Experts of a small language model: 128 experts in each of 7 layers, 637M tokens.
Below are experts of layer 2 (counted from 0) of a mixture-of-experts language model. Rows are named router (the router's row for the expert), up (a neuron's input weights, with its number), down (a neuron's output weights, with its number) and show model dimensions 80-159. Each number is 128 + 24 x the weight over its row's rms, rounded and kept within 0 to 255. Numbers have three digits each.
After each expert's rows: "comes after" lists some tokens at least twice as common just before its tokens as in all text; "comes before" lists some tokens at least twice as common just after its tokens as in all text. This comes from a sample of Wikipedia text that the model never trained on. Tokens count by the router's weight.

# expert 85
router:101151112166095113107166117120122132141158175185075113123108082157160118124141167151153135144195141089150148147124135103110142127102114126166117091108105149100108112093097132126133121121168170143105194164107151138138094117127167178115124126
up0:115130133183111136124095140156149129119122161136138116087110127089158178119119143131119129149185158122126102116142139112138100106119120142134149098157112146131147161106178127150125098111110156125150145132140141140094112130122135112122112116
down0:137122114117148125112148130097093127094111119122108119118131125107109092157134109106145091072108135120122143124120139096116130114116162110126152154171105067149140091129137124110124137116147171157129152111148106149124138148129118111064172100
comes after: "\n", "==", "===", " ==", " ===", "==See"
comes before: "\n", "-", " ==", "===", "==", "The"

# expert 125
router:109151175168134119164100105142144165128083179140187109122120174144137132128075149166128120076113118084171068134111156104130141134104096149138106108142139152127145150151080105127157086139130124164077132130111138159153127101171128166104116098
up0:086116100087073129133103107135106132179093175147136125159161194149147126132109125121114108098075093105145150122141130119108126195111106120137121136137132136111136106166129099137121147122146094127137126097107132109145121114115120141087097104
down0:101141104135090115130130155165090147135089151125146111111157134153151129150161112135148127131138141150150148151130102167149125113130104111113065156124141152153096167165104152119116112145146204079125147136137077139138142142162133184128127141
comes after: "\n", " =", "|", " /", " Succeeded", "/"
comes before: "The", "\n", "=", "==", "In", "|"

# expert 93
router:063141143178138147106144100114121147099109129152139128148143143141125136085121128169119142093109135113129128138100171144090152073121088144151130112120144117121111117119111153147120122129129132154138142175135143168117158121134165196105112130
up0:183121083145131092120108121120123116184142153140122088129144131149105125139113109098123065115145135120048138132119119111132148138182099144132113133134160126156110148117148145118164164138127162132129084127142139128163152120138149109106151119
down0:124103065153105118149100101096134143114119114148129142116139118145086130148126087130124122113175112138131068149120154121083146117147124153129140115166108142129148117131126120109150126146156155105065107123156096106098122121107128124153137159
comes after: "\n", ".", " |", " =", " ==", "=="
comes before: "\n", "|", "The", "-", "In", "=="

# expert 69
router:122107107091137093120103104125159129155123168123164132138132148115155075103088172137128109111131132133102115151087165174120175119096082131182118094106165154129118117144161115130148097092119122121081145129123123169130121096132115121093101142
up0:146101111117114132165135099141113152209109148137166125130111132114132123072119124110103133103146076131149130131136172093147112087122157160182134122132142086156130125110116164101090119097172127131102156117105130117107076134130161127099119146
down0:143133122145158147118140142109120120124125130139179142111122133105117158116138144115144128150133151144142115110155072136141126105101147136123159126127137183080174091117143134139093125148177162128132138143116112113110154126118114164164166120
comes after: "|", " in", "In", " In", "-", " (19"
comes before: " |", "),", " he", ":", "–200", "–19"

# expert 119
router:116147156111166183150162121114110088131123110123118166139136114106144163114130186102169143122154130101146121129129209171114142108129122154135119087143121122086140109106166131167127105173147106148112113107076145157117089086135160156144121140
up0:155111139095165103125173107148133148107096128088104109155096120104095153109099158085154132099139143115151152120115141161096102123120133105165119131131103141131110083095099122137169108124145151146105097137146113166148054097119144124133165131
down0:109117173129145156138127144133130089148092165183110140135150138115136148086114136124157150135130143143132124147106114129187130122137109144111139131141140129167156130160136114174119101107105156117148162100126144109124104121069101130137115103
comes after: " |", ")", ".", " information", " District", "\""
comes before: "-", "|", "\n", " -", "|---|---|", "|---|---|---|---|---|---|"

# expert 59
router:131145100164094111165114112101174117094136114103127119132141184171116173082164137160139130094120105120135127128152146157101138076118130139138134109109169113116090163106103121121136142120103156150114124124153114171131145114082165098145123150
up0:105092140146100129155148169102158106131115158121121108144132157143144150115148142117138201147119143153117170151124146149108140102116125114116121118159106096120143128129118132130128150131126123107146104090118157167098126127161177100137090152
down0:133133112124136140135120149105105111108104169109123135125124115120131134140143078119091168141131186113098146118140096148068168119137125144133122110130103156141163115135158119151180102145120123141139130122088157128125135121112154122097137134
comes after: ".", "s.", ").", "es.", "a.", "ed."
comes before: "\n", " was", " is", "-", " are", " were"

# expert 46
router:122123146107103104131115138115155129143153164101129130157130105112096147106139139167136136120123142109149117129150154090053130098101108159156161109142105138130098146142152150104149132139117133131104135155148144172169115139125149152161112170
up6:136144107097135110136179120151155125124114142123124145150124175093121161084124153143151160120098141135154126155134177120098092123124137139144138126153121147124148124145146145195103112123126111117137117169155113126113155125165075116106151144
down6:134111143146148145063156138123108116154098175178096105156139120077118127155094161112162098102155090120113146147140097087128140127140151128127128151105152118120182107098122119143151139171125101137139140156120145102113153122142129120090151164
comes after: " the", " The", " first", " a", "The", " new"
comes before: " of", " in", " was", ".", " and", "s."

# expert 99
router:158135145108112173156106113132121119087133168134119129111133167143100121099133168140134110101077122125129089141103158126122145132113130153162128085113154164110102077136168136132192131081136155142134126175142134156130091085117134129131100216
up0:122159138166124141124169137163126135145148135173150152175100101100176138133079115098128143159137155108148120140091157118115134126089141172157109154075122126144096088131119136109130123151139135136138096116147108164138142106120098134152095082
down0:069106088082123121137132125154135112123110104122136136111120144102136142116123123176108125136101122112139156112127105118106122120112110162140164145159159112122133122165138183144117092126122147116112065105112135128105152127146127167103108159
comes after: " in", "|", " May", " March", " January", " September"
comes before: " |", "\n", "),", " –", " (age", " he"

# expert 124
router:090145147148182165121122042115129145132131143106134165153108165156133124098103127177175133104105156073150126144111167157121177120090079129144135112132128115097130142135115150130108128123101079116135146154163131157162127132113157152118124124
up0:105105100101120099131110148116135128141107106181133109109157161152123151142120160155127126123111116119128106084122127136105138033118142149114134120142145093145129113128143111134119133119137137107091177128073073101134102143118098131143183127
down0:097174112117105141132113089103119112106153153145123134128108092106139180124099085146109126151081096112132125143106130128107138137145118120123106086138101117153126140125128141090138136133151109183156132109147109119111151112119148114140149145
comes after: "\n", " |", ".", "s.", " ==", "=="
comes before: "|", "\n", "The", "==", "In", "="

# expert 50
router:107133110128144098138136102100133138134132151128105128128110144127117114120094146188146151155133096117110112151120129112073159104129119126161180129116121100114131134130151105162161144143138135130122108156106151141188122081139101160131132136
up6:112127077105138129129159106072110167152094147148113143127150155156127133132156164091157094131106115169124123100149125122118135091120151125122159129159163135100137153133117149100125132158118161135112143155133125159116129102135125108119165130
down6:120155044127115108132114125119118161103131122177093139122156133103114112112104124121203100144120136160124119110132158097152121122085183107145122144136162187126162134118158116134130144118130111115162144141151115152085123147144103127120127126
comes after: " the", " The", "The", "|", " a", "-"
comes before: " of", " was", "'s", " is", ".", ","

# expert 47
router:132156167161135124131137108108164124103155099081112190147113104126124148116120103133166126140110091121151106139175151106130156128122117080107137106116140135106134151114113126142138117157142145128165104123112122145115109124131174168139114120
up6:141168138157130103114114146104140132153111099093112115140156163075119143106104131172130136120131082081132145158115149145099095165124129128106152139089106129140119140128116164123113162095127117108137138157050136125157173118128117141119131096
down6:154113156112152101119108119159125119162091143107154121132167146156107100135168151146144079128166108096138107124149112131139124122133151117130107103101109167150115128141115093152120102118099141120125152089143149116100107116092113110153139138
comes after: " ", " 0", " —", " to", " %", " km"
comes before: "\n", " ", " 0", " —", " MPC", " 1"

# expert 31
router:111116129106146165143102094086154138105138115130142130129118150148146124118121156134081110103104180088122085187107152125098163139098127136162162097092109120117115113105170100130172145114149182120175149133138132119134127123128146097157117161
up6:178099124145131154142143139147122151101102113145144081077136137110164109114131138086139097133155136133128139178110109128134141178116132123173149120145109136114088122121184122103172140123103124117135115099147182108128150101139118156162137173
down6:140126097121096116105119189190123105173109124167137132123129090120155109119139124115143162088141140112162105173138127120159156127120124132108099111121109142119147154112163141102121113151147096125146093135148109134109122112095139117148158142
comes after: "|", " the", " (19", "-", " in", " September"
comes before: " |", ";", "),", " –", ":", "–19"

# expert 38
router:128139133135152087154139073122156134094116143114146144127075128112123109142102164191125124121119158101138118132128127150136159087123106115190153102147141121111135183124095128097146130135137126126102126121122149145159135128126144115131122118
up6:130128155179132141155175123138132125118153111128132144140172114096154106132107136120137177082163115126107127150165074142139111153130124100131131110103113135144178157158103129137132108121147152109153144123109121141131156113116140081134121165
down6:126122158118098099119092117117077167082139086149172159155116118106124135146110152131151123147119159114135123137127182137105167136086148148135151109142106167145082167109129104099141119141097122121121147131146156127105117126133120113126101151
comes after: " a", " his", " an", " the", " A", "'s"
comes before: " of", " in", " to", " for", ".", " and"

# expert 110
router:096132155133096107118155102087135163131121120142130151122109166133100081085134138128105136076099141120150134164169155168109130126121115115126116127113134146121106149118120109128138135085135092128137113109144114140160136070125132099142113135
up0:147121135125109099108133095130196143113159118143119166121127163142123138148157139122137114124132092110146162157143125160141099135079151146103194131111119108133120119140128135079172135099158140146147113124148133144104146119141104094163129125
down0:125131110156134159128171097179108095134110106148123085128142134106106082119112159124126153170169159115105107118142084151150113108144168126161133188120146111145119093120127070177125153132152126112156083114116152102147138159141112114167104135
comes after: ",", ")", ";", "s,", "),", "\""
comes before: "-", "\n", " ", " -", " by", " 3:"

# expert 86
router:106105159137115170198092114126151144178098129117171128132105127113086159103142105190145102167148150102155133131132138152126191131123122139141139077129118138106110162132121140179091119140114111151098129117107151141124138123138115146145101123
up0:128108140091088091124143135114102147184110141122115173133114141093135111158150082096108145158100168131127124114089142117119152132121111139117143104112052124130102106097111180127102122134134132129088137158146134110136142136136103105092127179
down0:085121145118135122116150217109170086152131127142088141130122126149160089139182162095137131135138100124143126131127151131112091125119132133162129130096114128130100136178120078146103146105115126098142115146167120123106118117135173122105095140
comes after: " to", " was", " he", " would", " not", " also"
comes before: " to", " the", " a", " in", "ed", " by"

# expert 88
router:089162122185080140157101143088153142122140154108145140144177154170123090105103172151163142121134103110140127172130101113152125124160148176111118123107133147133103161117096141135100102124104138146110164132135146112144106078138155127123138136
up0:153170129119162109101182134073118107135118125113142120145144106151125152129121155065111138167147087181123137142093147106163093157156164138116139116156121083094150144127135138121121143129118144129095127176097122112116153127135127114123114136
down0:121156113165135113149107120138108183125136144053105127143116147101072117140098117130132109174147130177120146094106121098104167123178114125117124121142119097109155153136119109124160142122088124094155160142118117110117125144127110148071171146
comes after: "\n", " List", "==See", " member", " Candidate", "s"
comes before: "\n", " the", " also==", " See", " Votes", " life=="

# expert 61
router:137186139138102120136076115097145188156139120123139154116121164113126103110066149139096133088128113137145110105083154109144120101100152182111162075100101116125122126119105102187163176110102155126145085092130159102108121126119145150114125187
up0:108094115087133105116118137140135117112115146089108135107128103167086128106089123115134167129102134141157064097124106101096170134112110140162124117094114114145143128115085121164168081138123124140078115125135134116103146134148129142101111135
down0:139172110112158108085132127132128140157120182138151098124139116150126092145105111133086125140105116135151123096113145124130096117136088172136123148135096120155097146149109132113146093105112129133133132115132116135089083129136089179127162145
comes after: ".", ",", " that", " where", " when", "s,"
comes before: " was", " is", " had", " has", " also", " were"

# expert 73
router:117090163147121159161108079079127125123142171088126144164117145173114118096092146155145125129169117119139112122130144118124202131109128116170162101149149130098142162107100140100101138076121125145111139142080153141142133133118151125118118101
up0:136151168125127165172107088124112090154100124106145093155108158154134099135139133101154167138166175154150088136135160113108146120135085094142127124136135158166140163113112175133120122127129103133091101152119143117100088163116088132095131104
down0:137126108125129146143121127142132115113098117128150125080102100126109148138137110141108082132164123129090137091124122129217126098123138121118147118154133127124125111141115127162152098133126125151133140134083114081156112135116115130183163106
comes after: " was", " were", " is", " be", " been", " also"
comes before: " by", " in", " to", " as", " on", " for"

# expert 27
router:113139132111114165133122062104142107136068128093099146088084142170108133125153111189128195108113118110152103163091118130114158138085121120154146120134101156091118133153090128169171159118136148147121142116107154122140127132133108111105131146
up0:120109098111119139147158109170135145106114138103105115106122120110157162094119087141114133112105109142133201193100119137129154109150143120116138122129125114120111134144066151120146141111126106125146149103109167128129166120138128122090131133
down0:144116174134100148110127123147151163161096111155198138122104150112171117121113142096132146150146111133161072107082148144122121119127145120127103129161151118107137098127090093110132120126163135147148125125121165101101121154138156098118121128
comes after: " |", "|", " on", " and", ":", " -"
comes before: " |", " October", " April", "50", ".5", ".2"

# expert 113
router:085146117138116120168158087109143106103100138128132154157130139120125129144166168126100149082086150130111093172157152087101105139097131151182130105112089108120098151149097131140137130138115123114121117164085158153117138103144098143148115168
up0:111142116117127143133143150112137139128098147141130097134116122108169147142128149120092130110143173144118155106109106133142103089126164153149143129123173160148185139118144133110156164101126114110118095162089129125117152120115093134102101180
down0:118122141147124136118129126137146118115095121129110165134139101127130124091154126119090196171117102120090104161165133113098112132111083125112134107158119155123145158092168131113159107091103108115137133165130122150089119110155159129087151109
comes after: " |", ".", " and", ";", "s.", "|---|---|---|---|---|---|"
comes before: "|", " |", "\n", "-", "|---|---|---|---|---|", " ·"